Experts of a small language model: width 512, 3937 steps.
Below are experts of layer 5 (counted from 0) of a mixture-of-experts language model. Rows are named router (the router's row for the expert), up (a neuron's input weights, with its number) and show model dimensions 192-255. Each number is 500 + 40 x the weight over its row's rms, rounded and kept within 0 to 999. Numbers have three digits each.
After each expert's rows: a language model's description of what the expert responds to. This comes from a sample of Wikipedia text that the model never trained on.

# expert 11
router:499564485479447424427508544531554519549499535450494534466538569479414547521525500477535537541472449469530511562464523465440500505455500486460451460538565482584517505509475482484479473502561539
up0:528504521442584498464550513466514538558540539512476539514493556519562495538536538477532461497490451452535505529401493517524520476466492528507512464481585484584457531503493522493514468477554467
up1:478511532418547508558519553463524563536496449481469570475544508443559474451505554481539542470435592549498562570513543520467562498482462420451474493590545383469465539555494474539547515545430519
up2:514560498475547481525454495481528553399436522552507522504460521493511503485392551525462481487496540509485468527469533491513536478499571515530469564432380539512461453609567452512438475503482515
up3:491461512477574482476498555503523476468516397528473489527536476443505471538423509543471579484603481557535516485519514509430453495528551495444510545521509443546506539545518473507446526515477535
Compass and location words (north, east, located, found, wide), and digits, units and line breaks in infobox areas and climate or statistics tables.

# expert 29
router:484543541575534507498490511452521557513468501487499557546545521518498448502497496446449540497472466570484510521549504502467515464478454420482575457423560464562442450511533459482490518534573439
up0:478468544484523435544536504519537570533420498523487545487557519533520533522479480570493546548539504514514513449509540499488517414539494504471520455474570538444507484479448486502484434459475514
up1:462517491426461500453469534508491472479444519445522491538497574417548527540465492428565463466478472486456487497547441485486472446514582501541530487488460465538509459516522541521571439479478441
up2:538507529449427461482498514558535528575546475544467580493554456592446483550570493509514485493476428432458486397492477561453538481539489490440519469485448487449479464498435454499520530506562532
up3:503503516498540446475556500564520520447445578516511502495470506500532442493502514487483564528439532511499470458532511485455487431521430483475594500529489450453543487524477465483466505489534556
Single digits in scores, tables and model numbers, especially 2, 1, 0 after pipes or dashes, as in 6–3, 4–6, plus some name-ending fragments.

# expert 21
router:456579470478466498510462504539521488588504463481564617459523495480468549398490541495415545497458498563598490524565486505448509472505558484526448560397514512528457486556512506440451476568500540
up0:511549439493506473496470514503472496424516503443447568492513510431517544528533528478513552497453519520488439535573541556472553508486518497453454494440567516520519516535473479457494455488545463
up1:532510525513490483464479544517420490523497483483511526459493529502492448481422437540436544435469525454511546503507512477499515525524466524469543539460461447488508490512501488516514462547488456
up2:506541514503565499477495514538517485511502517450432533516492578480483498467530498433476530460427478482470494498455505473484530531488484443510480408479589507561372527506446462462522535424535469
up3:543494515535499503519531495496503572543487545502527543487457473426514553498494467462435548438469531497593519456456504534522477436490558500458524534432504512465550434487482474490522490578546559
Coordinating conjunctions, commas and relative pronouns linking clauses or list items, such as and, ", ", that, which, who, he.

# expert 14
router:523589508557537455469458505469497478549491525522499501505480482537459483453497500456422499453469453512497561446506555586474572489498526451475408554401487497520432448476540497492496473543584469
up0:506487538540512481446436488444488563572536452470525465396455508528408515538542515482458488451506510433414499512469425519452564554466497496456556509541549418493415539469437488545495527495508534
up1:491463477447563460383521524482491493578494437523447532542506459465543464453462516533550552578518453536471487509477488524480497427473537532489550507543512507419560497475517496494477475470563468
up2:536524501579467515536502499511514459530478478503505467528482538485500489409540490479446488490474462484500458469562550565536517469549533518456521528532588480500514528429520461433465446511553480
up3:519552507595506541495518491551557443471538538478526504434460487511533581471463471464476546505456493467522500492436489586561518446488554528491496521443461543528533442496497476479536498484536526
Abstract or institutional nouns after the or of, such as design, system, data, art, construction, and endings like Jurisd'iction'.

# expert 20
router:502482427557562425549501475513530585542493510408552543556524520479479508457566472477465532497480518491509550492436490516417503438471461483519553491461552518567434485556473443451458472601500492
up0:540517456458505525564507485510449560588509513426538517458449491553488434511529487473524482519531497525525516471464555522489552467473487473496515419516575434470510532524485531521446490476531489
up1:567500486568561487395420558464555519483444531490538481445503504530427499507500532490485534482477516498562452449443527557517501508441532490474511483481545533520414485527499465479561510538491501
up2:417487496491533516516493508544456472553500495543468509460578603490515542454560527473525477539490512462499491466551528436432512506551472485491496559521509510505545517506433389441461494417483548
up3:529454484515515539498463486485554516468563454539521544498527433497423446473496538482472513455494459497481473535505478479528444472522441492482560462446454479524557542441507501521490506515519507
Parts of personal and place names and institutions, such as Washington, Park, University, -ford, -son, and possessive 's after names.

# expert 22
router:479498482490481522524467500484560565566434484480450559542448494434485513519509503461493508503537448534542499456484455573520501441493585500477451471439548428556526462540473485509516481595601525
up0:457527452494438477520497536514556449503483464480421495490514599446498558518491509421547561578504520531530472448441477497508458457529584472453497429521475549430498512462513533484528549557543480
up1:507504515498531499436442544422436464461531449496507447428535468528571483469511533485512517444399554507474483475532539463492467459506562430441534568553448593455441488458455500552533479480539437
up2:401496548547528532538500555464444458513506498528527497530536466472520579534506535500514464515422517576483497455517466475533534529474531540450515546438540502418491478471483521407443555510521515
up3:484504537466577483541470522497460503498519454551429486480493516491478518525475466575482482552483535597448475449545527488462552495528489510513464438467508517567447447434502564487521480489527495
Forms of be and have, and adverbs, right after a subject or which/that clause, such as was, is, are, has been, can be.

# expert 23
router:534518470531466483439498488555556506540540479508568505447475486455425501493530466440417484505454455505532497494488421514461487481584508427451534551427509451591462491494459481435489446589528459
up0:492527488508541523442552508570513439485528429440457494504630481529585554496419440525480484489482442454481506515516504546472472466563474529513496466474462543447483488499403434453537433459547502
up1:476503493448508499553451489522509528477497442447482488549532499507481509501504440585436483532444490584479517496518472570444476468505534503530540507543551482497456483453486519511510523469510525
up2:547562563474488489513478581472605479532469544490547514499489502487467553459465524488445518498441490555466548492467476446419416452433482524422456515467478521423483472471504487415511449528508451
up3:531541450541500493409497462507502513485466516491568520444461481534452428496441527524519498481545395505476514578390510441545508463481549530491494404590459467491515593494517462503488519446498488
Sentence-final periods, table pipes, === heading markers, and the prepositions from and on, often right before a line break.

# expert 1
router:509504449544480426491533563539511608498496433414531520550463467500491527450464470510454507467491456476538567583465489540448568493459502477437515435491566447566443436584494490542428467555540543
up0:465575507499526427453483494495538472443590447412518497470513521552455512441540488528451505435487431464535450480482488605527529496538511456436472500494524520477418447489507537560492500555484518
up1:511559563519546487502508519544478566502494457511526550570554534492497470418516516497426512490498449520460532572450487520473493458476454514510508478482431471413512502569461487494450486504471425
up2:528553543498511459505532486433483432516531471481463523590479514507475505476524537569453444487510482497463501475495477484495551475527514547511463514602521571528466546454484422530466539532472543
up3:516559457509514410468445467530423554530540545439513538495479505513544471478525594475465490470475465474479564513530471579565526534417536554525553491525519463527489502487433485511512514446482454
Line breaks, parentheses and field starts in infoboxes, lists and tables of albums, films and climate data, such as "- Pages", "(film)".